config.yaml
n_layer: 8
d_model: 256
n_experts: 48
experts_per_token: 3
d_expert: 96
d_shared_expert: 0
activation: "swiglu"
moe_layers: [2, 3, 4, 5, 6, 7]
router_score: "softmax"
normalize_top_k: false
routed_scale: 1.0
balance_loss: 0.00418
balance_bias: false
router_z_loss: 0.001
init_std_router: 0.0359
lr_router: 0.000327
vocab_size: 4096
norm: "layernorm"
norm_eps: 1e-06
tie_embeddings: false
optimizer: "soap_variant"
lr: 0.00364
beta1: 0.95
beta2: 0.99
batch_tokens: [32768, 65536, 98304]
seq_len: 512
train_tokens: 364200000
steps: 6099
dataset: "wikipedia_en"
Below are experts of layer 5 (counted from 0) of a mixture-of-experts language model. Rows are named router (the router's row for the expert), gate (a neuron's input weights, with its number), up (a neuron's input weights, with its number) and show model dimensions 0-255. Each number is 500 + 40 x the weight over its row's rms, rounded and kept within 0 to 999. Numbers have three digits each.
After each expert's rows: "comes after" lists some tokens at least twice as common just before its tokens as in all text. This comes from a sample of Wikipedia text that the model never trained on. Tokens count by the router's weight.

# expert 4
router:526434501442513466482455519540527424572518524522548478535530445502433514594464524543513535399438525477484476473508531449475455466496474479509614515488448505491426499506470517544500513559507531543503555500436511547516553582520464543500512532494462571487481517469537450454530456526406542546485538479518513452512475527477516462560550492476504542418535445491559462521536484542421510485482512520517516497489475502514455508521454470471513528496569560489419501557449413535532493563499481530533473522460570446452476484400439484545525520506457494450447462516506540435599541449513444505465516509521518563514490545476489498485449514556535536521566528488450477578518477488416556515502494501597462522514595454459519516476494516491497529534460519433457514458467502545482512443530531
gate1:469530554432554510464520566459483433487474594536510539555471512533478529538455567511446559433442405489479518482475484511435558594536526532567469517429500501436510522524539516498538458557492502547476487450469470500509521535476474480464511500443487569466497531459466479576476445493431490539473460461494512465487441509520507530512459493520536535499440465474529531538389582509528446498462509458412552553477504492433481467487495527483523572443537568489425502521488497519518548527577480517535450534506514475477508454508567484445500547519464531547483491481455540527463472494429546554492449488510527478525583587462444460491520537551582516532438481433556545484478533486571492448479436500538513490435538478495503519478526491453485538440536436506461442456480448449533527477511497
up1:440525491499483565503483556440470514496525429575462519448474473509479535541568513485525518465490578555502477525523482540492477500499431553505494462511521547506573491566476503558431480500568447474471531485484552551455477509461445516517569491544521455448515489499507504507453510558471481482509438468521569539451492513487526454486410471519494517519451516480479555447491499426493466552428510535543509469564446564493533505500428489513509447514451452520546524507444584470494493482458456514489654462457490486451565526562528448556514459527519492481471590597504464573531557479473581525447511504540496500511522544456509454477496516493517525542483557626527499478533456523560434571484465484520486541552386495535520451522512497510500526478532514512502405476501504502534521512483534
comes after: " of", " in", " at", " for", " to", "2"

# expert 22
router:526454588443539493492503464563510498553538511568523499514568433518468517528458545525512467453472539533530423481503552464534470467501510495505476489585495479484487466482448511516460475530457551552494523497422469530462536560537467456446574558524445544492521517518551511463547488542483498520487522488473516432520546511474475504522544504523486544513557406470546568582493483476468445501485566487536529509528510466483450475486479471508546559506532534553489484540391478580510467544526484563525454591402507415484477567470498482487435544485527548483484451491527565447512454460544444502450561443502528539489506534477471452469454495536487563575554553491483453522544497482533556537497435505547431478562494446415480561469484517498530470492506548455455553478476571545456526418498494
gate1:549476578459510511565488489508508486491578425521474551562475490509500538474529522537474559466526524554549484570479490473486442536437532433503521554498539457506555520417514477514505486532451497432524535543489508488541490492540504424481581532536536512506501487458476513521499472492522518458469501526509536474498531538508423516514545603376527492552473480502487544495500434482468552541525490445495587456532544492501458487453517541551490475427507484487600443466552474456574525481523464476451529475482504473503482518454517500449509447542536510465470489458486513499481491459510500543449476505494448435422468554519416467537513444478466544552432555504596510495563597481565563482543433470471416467571569503493501422482528483432457482489486473529517513492517437494526467471580459
up1:431504494515513492487574545535558478449501477418495438540477545497450484532540434495472511489508470390434433434463468495519571479572510505498529449444483429475471470518518492453506524490539523556512466499476478508505543484484428446545474486473418503520489515513454494480401505449450506509522517482542480526457463475502606481507498458425484482517490523473452441536469544574427493435507538530522464577447478570551570490481493471508516541496542507485447519558500494553467463502425517564491459542556438534535435482493471517467470494484558455519541492516523524453525512531437550512492500454531585478520526422480554494470519466462505410573547566471547506486512494444459484492506494442584499565468482490546453540489481482571533525552545489501397556531502511438525502548512530
comes after: "1", "2", "9", "8", "3", "4"

# expert 47
router:506492475467505481539442470497578486475565570517496470534526500497475487563487577502502521442462525491531508434481488424518414491499521525459498521541447478521517479507499482464479505550457540497508510479505518561500521477510502493458534520466493478511492467533510465473533474494453482514560504474459545468499540589436423478535555393449501532440500488503582485536544467479468482462525534547560505500570503458553505438545455535518548502622533538531500468555499461528506472541524457544557455493497481453468560527419474458495471517458474592467499454470511537458579565475536489520475590522478517476465500538498483425487439441539558537529555509581465453523530515512441536534546458481530468562481550422469606515478493598538525564534531482436460550451458500483486571458511559
gate1:515538423516524525531501545448562515518528443526433502547525444521439546524509490488488529493541506510468432412463431509500572484580497448507548467533502526514429465602524462505532514513535485436514565577540452565465450506550485526498453499466473496512555420525538496588502535462469485449397537526500467540523484520453615430534525489503534478525469507530487501461459550482555512512509513501472494431527481533523523505508488483464510598473543536467496483504527478469534461534526487539496552445409509545493565517486471490464562523600536513436481446450465559486531495485507476438441504559487527529466487405514539466529479581492446490521458512445506540487401508478518488537485509483555489446484458467528481529461542442487518514446537493427539584544509475478532472445476507
up1:512541505553515500530494585480579476525482488566486516511523437467492491536502531599523472515563507510440509609422463440473451511575497417524519517488525453466588579455511509424472530485511502468481570513417534481503516454548543548506580533514460499477492454497477521517587505429523501535506540544468511484418539498507527505526477463468538484484616536585476527542542519544529541518489504468403554458507457526473416524523494441460501455460485558498513443562479461492501504511482462514556486510488550531468503450485441451481529512537486436482498519524432488516505398564451427445486479473459518506504517504513547521470499489476502517501520466485527533482465470483520473528514505500542468391549529551478500509557499474523413489461542445502490560496500481413472501473441426
comes after: ",", ".", "s", " and", " he", " He"

# expert 1
router:514480493421555522473494477600471511532521535502526510510515440467512473587484493509559494458482497491521398463468535436543467517502513517537521490541451512486475470491435494526470494553507521481442523436482466507552562573535475483496527525486446536456553534509490471403523507502488468502540455518454557410566492523509487430505547511510545516463528433510515493564545479533429508471496588592543490550545509525504464483598480513507478502504544513527483516616427387487510448505544489508540490579467600424483493499429470524574498509432462550543510471453520510477571524501542459527464507460527557507478509519432478470473460455504554554525528533486455518548484504532489550543507457446554441574492571455433514527505508481515502497481471470452453502477512515487414543465519518
gate3:552526502442489475457517527474474502534453451505556465546477481540507457542521538549553471483512472509550490503445508501477461577468467567488542519529481479518510471453493478505518516572423513467511486380493504535484473532542487486532506492476468508489553503583498476481421498592449501535501491549568503463544431490545509460549515539523613515535477483510520494510459526548429397473524512518430488472512561508514541414448592551425489503434528505452589479577530537497471567535530483508423518499457447578480477497509555422473498448496515518510481483426503478529558445483493532493605477467489507433527487413561474535534518567532476485509517513497498525500503520505427520469552490490483455492529563517560505501475459401467533535558476438505491451493482546521448561482527490
up3:514504542476491440503519454464522493484435585552476520564453481543528422446526506529487500539540453462503450534487491575487480538466530498439536510501515443560531436440524502492505517482437471528433487440467540446523509495517554455594507498553538474469481555554488491524502419490495471484504546550527503506508573471528510505523556506516460433441506540388436475481507519512609435540500459471522548566435514480542485493507522539510501552460497559518540543509476513534564552521512587495548432501550480432520464428487377507539487515512511452569481501456453520441455475471502465523482492491494511488461485558532489528468517489512510451582497477459418515492527467498500549467480524550478520590473542466458486478494478484559544513462437503492488501528475462444592486426605478
comes after: "0", " ", "1", "9", "2", "8"

# expert 31
router:477448513430520551499415529598507448516510483538518519485500510492450506509432545483569588504497493462458447473433508459468506487473478436519499510468427545440420461509477489460490569481520509529400473497443446519498484510514473564495468528498439481493553553498526486456547451564504475514513576469450556501549529568392486490530520513426567528438502452522535489534508481489497506498513481503519435524470479533592452485498528463485584463537522535531520508547472472531458475497594483526500482542451537464461523533530489476538455519475513603449472500425507525426544477492515506549504545462549519547435478564453411520522500533550509520557552518529466426536580432481456550480565498465533486527551504523482530525517472474519492499585520553457518513464418518525468517512464541
gate0:460477436456561471455487518602508556482473554493474516463584545493489482489556438488553549440564568506472437483535419457516589520488546458510434508502519505448476468486532464553498485389502534493510530514485501499422555467549520509528478504489522546418519529521515446537506510439475478534478584496502507454487504460444450451531517458485510506478545486501521507459477491583495512541488512511542574546511556466573534512527513549500472515508536484476414507617539485535528513510550548548464467448495494500485474561451550457456540427506499493439566522441469493445475505518509463485420552478531493443478472561547481512600573533495494548535527516550551453533591530520504505561534506488473491555495556460505548557548495447470434489477469474545476504526531441443451487490486501
up0:474536495505509455492494510514511528452487511509470445531506544447508460479455509492482456564594560449515531482553469473526428435464539535551578497466447522525472485461469570535486448467569512486560367467512513578545491472507445461475546456551479501544481475490444563490460489493535466574521534521464470480530422458460459552528545530463498481457515522428547444515496542480512505490568519461488492444443498485534407467488478451523497523546508517456507498546486491497436451486492516565488474423525459461447459499610482460467522527548514511461495414501533364516584516583505430450465488465479471506511556536490516548495475505509498478531481547488498466463518516434565549493461508517568529499557467577545445498484542512538541515513523548474497545473497517525410542490529454
comes after: "-", "\n", " •", "|", ":", "\n\n"

# expert 44
router:480428499481573556497451509539478465556504535542570485516591499554492452471468549527563546474455515483492479465455546445458451408469460460477545562600506512456481484537467466499485492500500506550457511479461502534483605507496450525469527561484479555494543543485568464453550498513484517527517515447505524477555493463449505425556552450421537550452523445437525515508500491527511502471535549536526511556500440536518463489541509539527501548511482482549467475552427483520483441551509508585489446513490537427464476541461488429576494523511489491496476485494530482473524511482577466568483574504499532517458529474505506465418441463490541550534549512522471455558576481522520530505564490491557462570483582472453553479470484544469503502457425528447440479444509490549426536418472543
gate1:495519536459509547439570536546505531487488474561506481481504569451495441468534476524491413510517461496559536498488500425486511517412469467583552534468532498451567521493491513531652473536537490481531472493482518534433528552501491497548522475523531531510484519486470492558494509475514465489572512464443458540508520501580555535475440474402553547531509502557558519466470459452452573396504475496526466469526500523518501494558531480516439493500518558442477496538505478531551513502499506523461510526477490590530562560465537540513493529435500484538601554576486427544533437478478492477457576497450533414558561517516483520481478438515531527531493498585463488515505513466481482514484469497470537540613490433481499448424502462553478530486496504461465474497435472527573493454483480
up1:566479509517515532552495419464453428533573530520386507489421425480522541533412509473446516475497571519480538475455474494515511518518516447472471517481497489469520524457555524499487554491458485418500516501417473428483487473570546484439529472488570478502596493517472579442539536497460507515530439467522521536466469489444463537546504541439502577515511508501467513447444523455515461519508459523425443520535541477487508501528536541444470451458508523507509518462530478453482498472523470465460540489468513434544487426506552446434537464524480512525430490485475531507502513502496517447526460543490551517490503507620544501540524498566489439530503550518450528430557469526513507519399485486487432455524469497513528517398592488553537486516607566515560494543519564498492479531526499
comes after: " the", " |", ",", " of", ":", " in"

# expert 13
router:482450539488475500479426425549513430584511549517473500476548491445476456523459592579546505429481564475481460508467519399472475460512454477550549525519441508478489469555490469452520488532430515511474526473472452498491477547503488510486504528513436566512535554449565501520556468528432547533540466491531544437573564503470432481492516436427576533450603482515511543525561436504454472426533488545521534485528453528567509433456478509541494534540503527478520488486479417568514466514551466476516485514411529462466553533509478506506463499452469527454505474454525522421594553498508488509437563498495491501461476553493492491504449472521545543553511532560536520582493507517473502562485514496528441546479522437469514475421488494541524499466437486474522521451441502513457519425534523
gate3:518452512426495587510497541482490457526468555487505449572547546467521462512554542511520516467482500484455443483541480452482495469495475467506524532467561376534477474508507459484508498547499461511502520557482434532434483498500559509505504522525458525556477473475448494523414503517492446450473448384541473559518520505453450473526437451477492505484502520470466476452497493565535580452504342496498525515503489518419530505508613489518477465467486503524427511472483470569471502550486540523499516493522450535453433554438493398523532475455509517481524519456483490527443448514533508505508485411478549521547401482516542542474518478532495586535503489445485468510523467474481499506574454474572561437435522476463476459458531553483458443534529521464436459553503511495518537463484438
up3:542484549502532468481512509536435561452499503470504512426506518397499514460504521494443458565513519509533517522572531488561537461481407416469564495497510475521504498546505519514534515513493523493552515571393513512488541549463491531493455465553523514570479556449478445414529546458519474500506509413492562504526511563518498487515451422491486462480535453487480467481500486509440505529474496436473545519518479507520507524543471429476459548537452510468553498527557499542572488502572505451599453467447493518445481503523527497463506571500553476448549570437495495491519497527537527461605499546463461456457436573519513569488491502466528523602574454531464545439447489480487513544549552527434561554556526517560440542464533557480506453517506500509483507502492452548438569464478495
comes after: "\n", ")\n", " |\n", ".\n", "s", "==\n"

# expert 25
router:554470529486486519503505528504575470490557546529523478538500511505439532531468541517526529451537517532508443469472494423532462508460528438545526478589423496436496472502491466512411532527455525485498490418505497532449533477518452546442540523496530529541540535534547494477502479497525454503551509511496518440536560533456491455540581398499492552494508504539498506516529453516451463517489569542578496510496486462478420434508438500532483493489558505537549431519462411451557447532506461510482438530471522458439498471462500539461444557506543556487459517538489507472531552453490458568548535539514552511461507513483480438490461479507498526563546489495396456465468422526484522560508430439556447496511592422455564450417530513489460501477483500517438565500474591538442496455543511
gate2:447535492482449440484543492520543571503534469578512469475508525487509495545465453504574540499495542494475471551512480529554482443440549492481557518473530506495497472549523498432488489492430467485503444503498559499491501460481526548437536561583515450566579537544477541454523510441519490535450466541523497482521494494443518494577527537508439507471504531531518513462533552402432509539476467489533510553435489486507523451563414457500532466521496497433504465469448504445485492487522451520507520504592488498448451493477492543529452513500506460469493564509471478439505534467538455524567493474364457453508433425485454469483480528540465452585569444451457455500424424527545503456560489485489521434550598517538546552553533570502506440460464516518523560482472502479437502471543487
up2:414543495525527418505557508526523448591475497516464549516549500490509568497502487486501469528510474527474517497428500524430491543525399459489512549475539517519482496553518505545536488526490648588440539475494450478521516516491489474567449548471510550505425452505593550479461487547548499482463547493445553440507518522495472473457565478520536539452536491502509503464474485534446459495493480490498477522542518487510477458415507509569464502511475503531575478523489536480482534457442512466528459417524631527495487576533427471489505437417490538523487440575538496473536508575492522525482499526498489417492443532519507487430434496524466545512499450500524483479404438473495485451528514541521513532507416457470559409549482491437476483523542470513525489539508516549548457509469479
comes after: " ", " G", " H", " D", " B", " J"

# expert 43
router:510493564439501576472492442582569487540576516465516458536525458529499429485423528493509555450503511470493506435466493500445456487433510484453499460532489477493505441507434456483427507513393514541439541488463446493536554480460474531504600518483435490529534521520578460454542468527440533515506473439497536486550558472499437462521523450443514543474565482458525562552461478537458441488490510527541479495502505499540543455521509549557583511512520576569476458545459494468513485505539512584551460490446515454450447544437425487500491549515435534488419481482488523500532501485579415485430496534548504541415460473516437436430453465515478569534541542508470467521544483512475533531502493481541469467550535496480542517528549499484524515562480568488485507512515518546489509434517509
gate0:558579504477457436497516494445579554456533533537474560487532517504511487470483550498487531527458529509528595567468490478454500543481546466474505504517533510424459508479513438430496504427572592501519501531457519498494487545454440497552428510545507488470480475488530507462520514580537472464533441493453521519449511485582548512527600484491515501515547515450550506516486515508530518505484512479488442537541471510576476474549522517544585493519517517526475513559523513472513543489535521468486385524547417458454406447497543510476443550499406506403505457422525518572490474459545441524510477526492471445505477459526562541454435547521521493432460547479447467531472503527485432523499461452541518506493536538490414515484533564446502458528555449507434532497563543547497516552479476
up0:492526542486448514487518549474459424556534485501501487485501473524506480498501414479497475521468481486457503480505473509514419559418502592587474486514495529445495454487472544493414578509508484491483513470488566519482503475494520504494494493479504433475521514476471527557587501546468502501554483523489391461434500464518463504439572544532575443410466452482399502507506499537445502494508523431511451524507570535524389432507527441487523485512470436521534527468491561476496560512503493493540526416616483434543450500516417528487534546563505530474491484438557473480472519529476511479482508541519575495485512498494443525492555482489515499399504457513451530546474546522475525480480577506480489502490450480455534502519517456533501488450527533463472560491599515521534482388593524
comes after: " the", " and", " a", " of", "'s", " an"

# expert 38
router:535486489478532486494471468522519440498519558570499530536524472498549513484440564559495529469491544537480487427500495466481430553432458449490508525581428511481511475536484527530456511523495588536471524452444464561495520475521455525470536527547448486470476514504590513490522446542416509523546492470471541460604539565473425482522519452413534465443517469539559512510500476567453456441561604545540509523518489541542474521560487473504515516541521510554496494524418443544506455530532489500538464504477547498489484551495468415498509541458498544528484463469548544440497534483577458488469496528526504497489485577424483502449392453472490500547547548479426486476551513529527557506576453472546442563480535445486552454434476558514491497530486478446443500434495504538518562497473527
gate1:476419511527578474534464498427498476540460544516478542544473468535496514497516537519512439536463507542450508535505528538549540475516421456547458449481435467507533516485500486545551552550470477487505434513464489450488477458483513428522542496537490538533537482540519529566543457559474508412474524464409516532485526529529510461440488557452504501537487496541473591504476560519429470518552524490460515489495415503551453513543409536508501474575408490531489531498506490499603518517527516515426515420496622536516493453484518501453514485472503580479496441469493560486483597563504458529514519474475545523549471568505463488478509456470587548558420551475478477510478482543558494434543526541487485451518484441458503452409505530450530493536470531432472508552532487565514488525515506
up1:482540410509498435419488413451572540491501440493481643439527501538602479451507488550498488506460548523473527514509523515502472473592532515547458502563461481445422423513506487503505467462532429392464472483493445476487454520468505506518567470564521502489466528585511541465572497504502503467478477519453603470535430447511521502514480528471546515512508506474533507511438448485443510517475573501547493457484494489473546532501487495481449477476469518537520493480478581538472452474560428463500500508473480512521449515479480555554542539456543495527456521566420495411513521550507553500522519500524509532509440542498575462525453527481583514467400492482433527519591480475449472549489473494490468477487538510495530511536463494515514508521424528592470505531508513477533471483556516
comes after: ",", ".", " the", " that", " \"", " and"

# expert 29
router:496378510410528503489474418559546435575476568510524498481569486532499466572481502541509489454476566511522398479505527409507496506496498518535550538559451459429438448515488494482472480549431572535482457499471464526508492570515429489540568556531464555554487538483561533473506474513454509512529483482456535436532576526506424502455570512439533541434511461498549542531541475466497482496524495569533488505489473477489509421511487548528479569491519505475474466574482478548496478526569502475552442543429558442505510533508469479519474481419500554465512477479537537456531531458560462510460504489490541467470477600503463462523485498588495526553483503536508469572564532502487500605556457524541485504520490448446488478451474511543551537500504471476442510465446509494507491462536506
gate2:483489471542476538553449467491491523502520547493474516579553491515538499511483468449511455488497482581506478580468484523457476482495451553544484518446470531531553507453490447546470455494437501532549465511453527516518532486549447486519494493559454446483537517432508468492619477461517522493449492520424585537483541474541444489450518548455506541478463538471444529541619522488492488485419490494527496541529457430496521551454429462472463530525430528508535506407493520501493497470510488578475491548420485510526446533553426559475470426569514501494461528538515499546507451484457524501464441503450514504503583544457423467457452557547520505520545513561454515517569566518476604516479511518462470543568494526495487456492441498478429532557525465525566501471458504486566571510452550
up2:570523477496523462529534494465463441552553449529551525610512463429510462537560531547550488522542538524440504519487517509466486514453517575522460491466521515449572545482427533525512509492471435540462430467477544482519543524465485449544518497514490488463499472436452481502537503534479494509464521424465447484460610440462509499474521519453474480479470543498512481521582522490416499521497488533533566474514536555478509629518479458460503473501484513503531591493550490473535510565527516563514428582552489499531507527505573482545462490478493591483488500562456543416537476482490591480465489519466504479539491527517499461524567498521446366584391542463527535469465538477515516569467508495471504502552539531476465528532460486466507477471536511530457529487487568504452438515519517
comes after: "0", "9", ".", "1", "8", "7"

# expert 14
router:508427558411501474504511459509542437532545535508536450555506457458447475512482531553544566464506524458483485504456527482525459525454521520530550505543500513486503453528497455482434566570437534580491538467483474565545541495483471563424562506518443479472482502498509532453516455514450512546567535442480563426500537572416430478537519522436531549457510452466538492502542413534453492452462501529488517529478507514525528462468507503523594498499531514563465439529477481525501469564517495567543515529461595488476481516456451458536492511460511461474520473486538499449540552464506386506474531563555507536465475541436502490416461501532490506537486573474420489483516510527447584539548449487567462566484559473525523482414509482534556529522507485472488555443531530489436507463507538
gate1:490520468465546515496443504450513486493531501476545490497550512521503478526538497521540475473483512479438529483574510456492560514500489532498524483431487489522518498513473536538509487522464519508479543537501479541540563499550453431523428544458551502498574517519503459455538461578482537460559503534556584439493533592527528512506557468501545466511527560544535546462516503466453490467528478511450450519446521578508495515575486541526496545459512505444451517565519548493481495501393480502533518428412534547503538462511611467499534400448538417523464462537510456529553510476524517465491499520449553587416531550510524439497472484478478506513439556462503464469513419484467478541443527540453543545472491543556570451453417516532508527508583434491577478524531565428532472547479549
up1:488485537531572477524502441535472484508485443521520486448521445386452485465520505524519573539527459504485516533490528506497480518503453510524548482461604472474510510481569462458411511553492485493492489451513500511500477470553483488500471547519538464505545585523547463491433511529591484502527537504545468438471478450536506533532419514475485535466491451536449428484551514489524431508556490490551417474524524449525486530475413428456498491523525541452437438551535498484473534531572462516489502483521579554502505444479479525531457531467459465517518546514542461509493421516523455505551564489514403527547478425533401516488425565502499483457545500420605494452465479492475434388454518452506458491495550438538530490536476511502499476488450547526582543543503502509461514518450496
comes after: " of", " the", " a", " is", " as", " in"

# expert 5
router:547442516437514489454487482536539449573604566520551451526592461464416488591485551511521614439413525447502509510464530464460436470473448486485554495505442456507483515504493451517470531551471593517452520478443507566539511558516476569480532575541448544550493542503534500418520455518428469535556531465488497485499525545475480473534533461466549514462519454515509455524528450533449455501469530556505512530499484486508463462491474541533527476540581529523447456550465417547526496520518482501497506487451564477499481503409470457513524587397483502429490430511515529455499515441543454466474522496542488560477494523511445512488498525517518485542606562498441446550470434512493550535539466476521516537454524485472521486481498512500550520518488538479507509479488535559472480470498452
gate1:546434568439417462509510496481445469513465490559488591497536519509526527493475514482453486485542480513481501531490577496449456516493495398480478476459505472519525474464549502506550516489567419482427602520492556506440512466520519508477480509435437546518542525537421476530524537488481432535549475564504518485392532480566510509468528488492460522487524563479500460498510532513504438502502551522489506534491514570539454455515519480465522458502481552455500513494483526467553512517512482483498485438470520483527523544467492500501504571457435521555548489505466522503453491522453513561452465396494461564533540507565451449376547499596495537560530578459459491538464405498527442500544499468529500504457496517474388540532525541559449428535504556504516474556449470556537453470525481
up1:546473529513530525508511548422543465474499487398536539551576505522501480554474442456463559443461504543435510503553544583506515491478531509516469479488510439468475491543453503477537468492512498501540450474475416512458574524533539505573492563484506472385489535533474521558540569577459468521420517495464493551468560535549473494543473497543507538501537572526448533532566546521536548534435537499500560475445501521485492517526449513511516559504537495506506509404444510503565517468472474568476484485535538448530510516482488494547444499499468528472583485475462459528604564485502472502566502413467481493530490503484418483410545467483503479565581543486511524450504538538525523484531488423533467508512571454495498428420486487448443491519492496508514496557592492509578490506506483
comes after: " of", " in", " as", " for", " to", " and"

# expert 35
router:502435533416513496544434483544569462558563519523576477544522524490457494602448545525552593412460511461516426485529445447490436427454458512467477539567456533440490496533498477538497511509479541565490563462477458574511591504509447535449527523501491487556524493540545493462489514513485518516543507476513487484562543484493472487524537435518540496491558501526532544522509486500481484466495555534575473484573485506532501504498458504533459502537566506561517459495506443507505456508511454533486470527462512461465477523403462491530433549528541502448474458485481527400492559479541475482491542535560523545507495494487464488455411459538508526544521500544445471494490431522500533486530479480568446538522591460425495537504516536480460511446461602491442534454443523526446550433570464
gate1:489505426467526506527489462507465542501449455478505444565500525472520451500511513485499551541485438496534429573515442494452479495483453503480543492556550550502491442501498503455526442572471482438472514453494459469507529511511538559513512486479563472545440519525480465520479475543471465489507483513554551487490509547558593491505515494487495512427485520514459510496444538470453558583558455552576495518447571564492570467543521433463466465484450513479485568546445496515488545522489562496548436516491569522529568542498453555480505490469453589480441543445556473436475489537422473436519481454549522494530436527497524443521482436542514469515520533571535597549528459445516542491512469431502459532578516520461522406579518480483424457525547452513513412502431507512458528518518478
up1:492531383466537495475492466558491469504442465554493428485539492519463527590617489501469550511496497470533451579482513419519455550535461488489520554471483585448490587442513503526500490485502515533511483516491546447529549557533615508508455455489509500490475501517445498495479474586528497521478475527589521549455532451537562434446500502497520459512551562437456475521497486478515500519460534551422521504507514446488493431503496532552506544561465565494418480506420447469476513514515463489541442521551581533540437422508495449532496506475473544474489512515454458479502517561520511492531503481506519473541523509521474501481529438462507504448559462559569503508466553425442543486504510515482553498492510488514486508568503473457514511572462457435533514607393467457482460471529515
comes after: " |", ",", ":", "-", " by", " S"

# expert 41
router:534457524461467574571436449518536472545582560504517476512554514448419462545467533526493546400492521459524459473480492476536524432465440447515490490512412459501488487580446515453488499503471515477452507434425460530493506558511464499458475542502416543486566570525534433437493497502493531503583469455482495478546559523432458488560521523508515508433549476517515520506510454549416503444472530597526517528536503452550500478505496571489469535517533559505534458563475480547508493490524494541524481545440490470482516542419509449508474516469455516477538465463515506424577520500489484534474595534517479481432468511491463465488492502521542545587550521492493508536480508519503544490525512469498437581478531471427593537452497539535509510504448520454487515439445513550394503470528531
gate3:437629522586480492501492517512506444464496473449462463539595522487479451496418419513492558539513499577460512569497521508550545481558523470569448450455478551454484403495419423517500458504511507495476518482431496512479464479454495507494438521544531534454566498444520538480563532467462539428461541489471487483483590421541520508459430492465508470430489485436562489561545471424442463465496519487466444426519504469500533436506526463463455529592500554457417397520497477498491543526518508499455508537510498482515515500509515540528563476522549506542467473487476541464499563489481483509509522488515482466432547567523515537504485511529496500472520479579432506473551477560497518485486489502481458510545548562492514517516416475510558461474486437521509507520510523501439479498459582
up3:521556445491562540457491562544570483480537431536540495503508529473497515447475447427517570468486533456509478487523478456519497470495521490496551487534507469481473573495426527502453506466472525516490453497458466502541546418492464573532463520478568492511482525474469512532461533523486474542547512482500514564493545521466519506459480508469486516464514576593519499466493468489454420519486406434528508480522525424444509579510459503462494544485446426572521500453505452433541529507437534499539530494524551544469447528524468554532454498606470480386556524554543549531480470497488458544448490489499481538457489431528575516512432394553450575435482430499562544448445498560504484490497511466522576531550471505529510551476475570453548534491505531504478482552467500467436513510540551
comes after: " |\n", "\n", ")\n", "\n\n", ")", ".\n"

# expert 26
router:543510495473516513546445491488561490541566509492529456560515472501513442583427514543573535414486557515490507508516556466456437475517494476509493544498510491460460514557486507474443581481467577514442567490455491546536552532557431567486491484514429458561503490513518481495525466550482539516544509427480531456516519480498507457494583486474529531499533526546490442522494499461511426460511543528573488549482453507481496493491458551548553523567575567538472435543462474516560453534561420516533467475459555490464534550499452452545480545523541478492472435552495565464549477485559487497466514512521452475521523552405494418446458460509481580568519526487506498500508466547501572542491388483461432488488502488466501526530464529525513459491454600445439494483447465522459458472492535
gate0:497569544501602499533444529461515529447533629540537500470451506538426437436471587465497491584497563518496552467546508490492515529483551531476484508527488568447505510529555518491503525536486518538492511439525531532454519512466463490454446518400499554495446487479522456528395512466477515484518444496557438520510486456434441430471526534426492484502508528490423477544432507512462500517456574468572463513509520526504526496509529554439491516505517538494523476487542460499510484532434493486507500462488590539490496449460489499449552514478506482515415520569528542519421449489477456463515516556556458478494507521485581533519572476551479577556493513511537458466545554513490543511480490474481493433507482460516460517506440516484477435522541389498468461403529560488440498557477519
up0:500531511524487509512512542507569459500550509503510470553535507478482530519523458430526464474547488487500481493534505537470492556505576481477404556495480432524499528462505470420518532501412519515457490544537487506560486482498502480540472495552532461473514471485472498505500504553474499557597470450494509572473482460507482479485581479464451533600498515480490455540513442484501449459488464448582477517492563445471529534460488552477486478485558464500610502497570455479568454544513568492472433479363568498537515525482563539517397424530514485458571465458594583497536491529508448480433593551537446453543480561441499533436429449402500526516467503525498495505497479469509488486495459437501505528547513511458490486522501508554516510453483534491497534561584531504494501490472474
comes after: " was", " (", " to", " is", " were", " and"

# expert 18
router:512493504479532503563462435577533484551568523617540482475485462486475467535489560496502577496508484527487471497472539518507427519492471447469493431585528503470439517485490436529461495507428465480483485388550437531511534535561490487449507517477411571550534526467496454455478491546508519499480565453496538425487515491458512427525569474523512521471580482421510491543490481499485491478481517528509501525532478486583436521476487504477559512534496514531535489588489455479535482518538491575561428536511500434468545511468437425469445541488522520492455534541547513505519489518490474590504550563487538531471532473475492465398453476475541517533565502550408426537471451490462555520487436465549459500557508492503498491461576520465513538484420502477516493459471527540447545425512542
gate2:470480455459498549528549526510499519546495482464480457461485558494470575510515494511438425496512433459465473507573481498494461527489453440458617466474487511469498495550523454406532507543521507467545477445516495594548496489505457435540507453499454540516507480524549515457409479468456539426441506439542515453470423495453518494487516420499534537553456465478591452481470416540460471496497487476527566462462477550539468512517533475492510428522552501465460462510591505479544517540426536478492504428480539490548483524380518454515518525510527530498498533517475527475580579542504492421539533478543479577499513478521519507551467484540539580490585527507485449464518442429583485526495524554500526456503449458524488448468586492464504457422512504513508509507514507521546531490513536
up2:433555456530546575493561541562474471552507452437493453471579448511479497455475465512539487508514604511596489508462459507474498512522529535504558458513452511493464489472532503587519466459465477586501465412559486498466522570470512557498486532531477531494434525579503534492534451480488595538504501464539505503552477488467521430386440520512475542523521463454487440523521474499485613452532497513424492546546496479470550537473512508535498464448529513520501484430497487514541500494484444509511419498545501538565486536500516478497482498546441426501502595527550573477555530491503491527478492535559438468534485523465470472489494454478527486485465445428532472493465600490529470502473497562467509483439388505579512470496524517501481552500518541456467497503444441521481561457528543
comes after: " C", " c", " H", " h", " B", " A"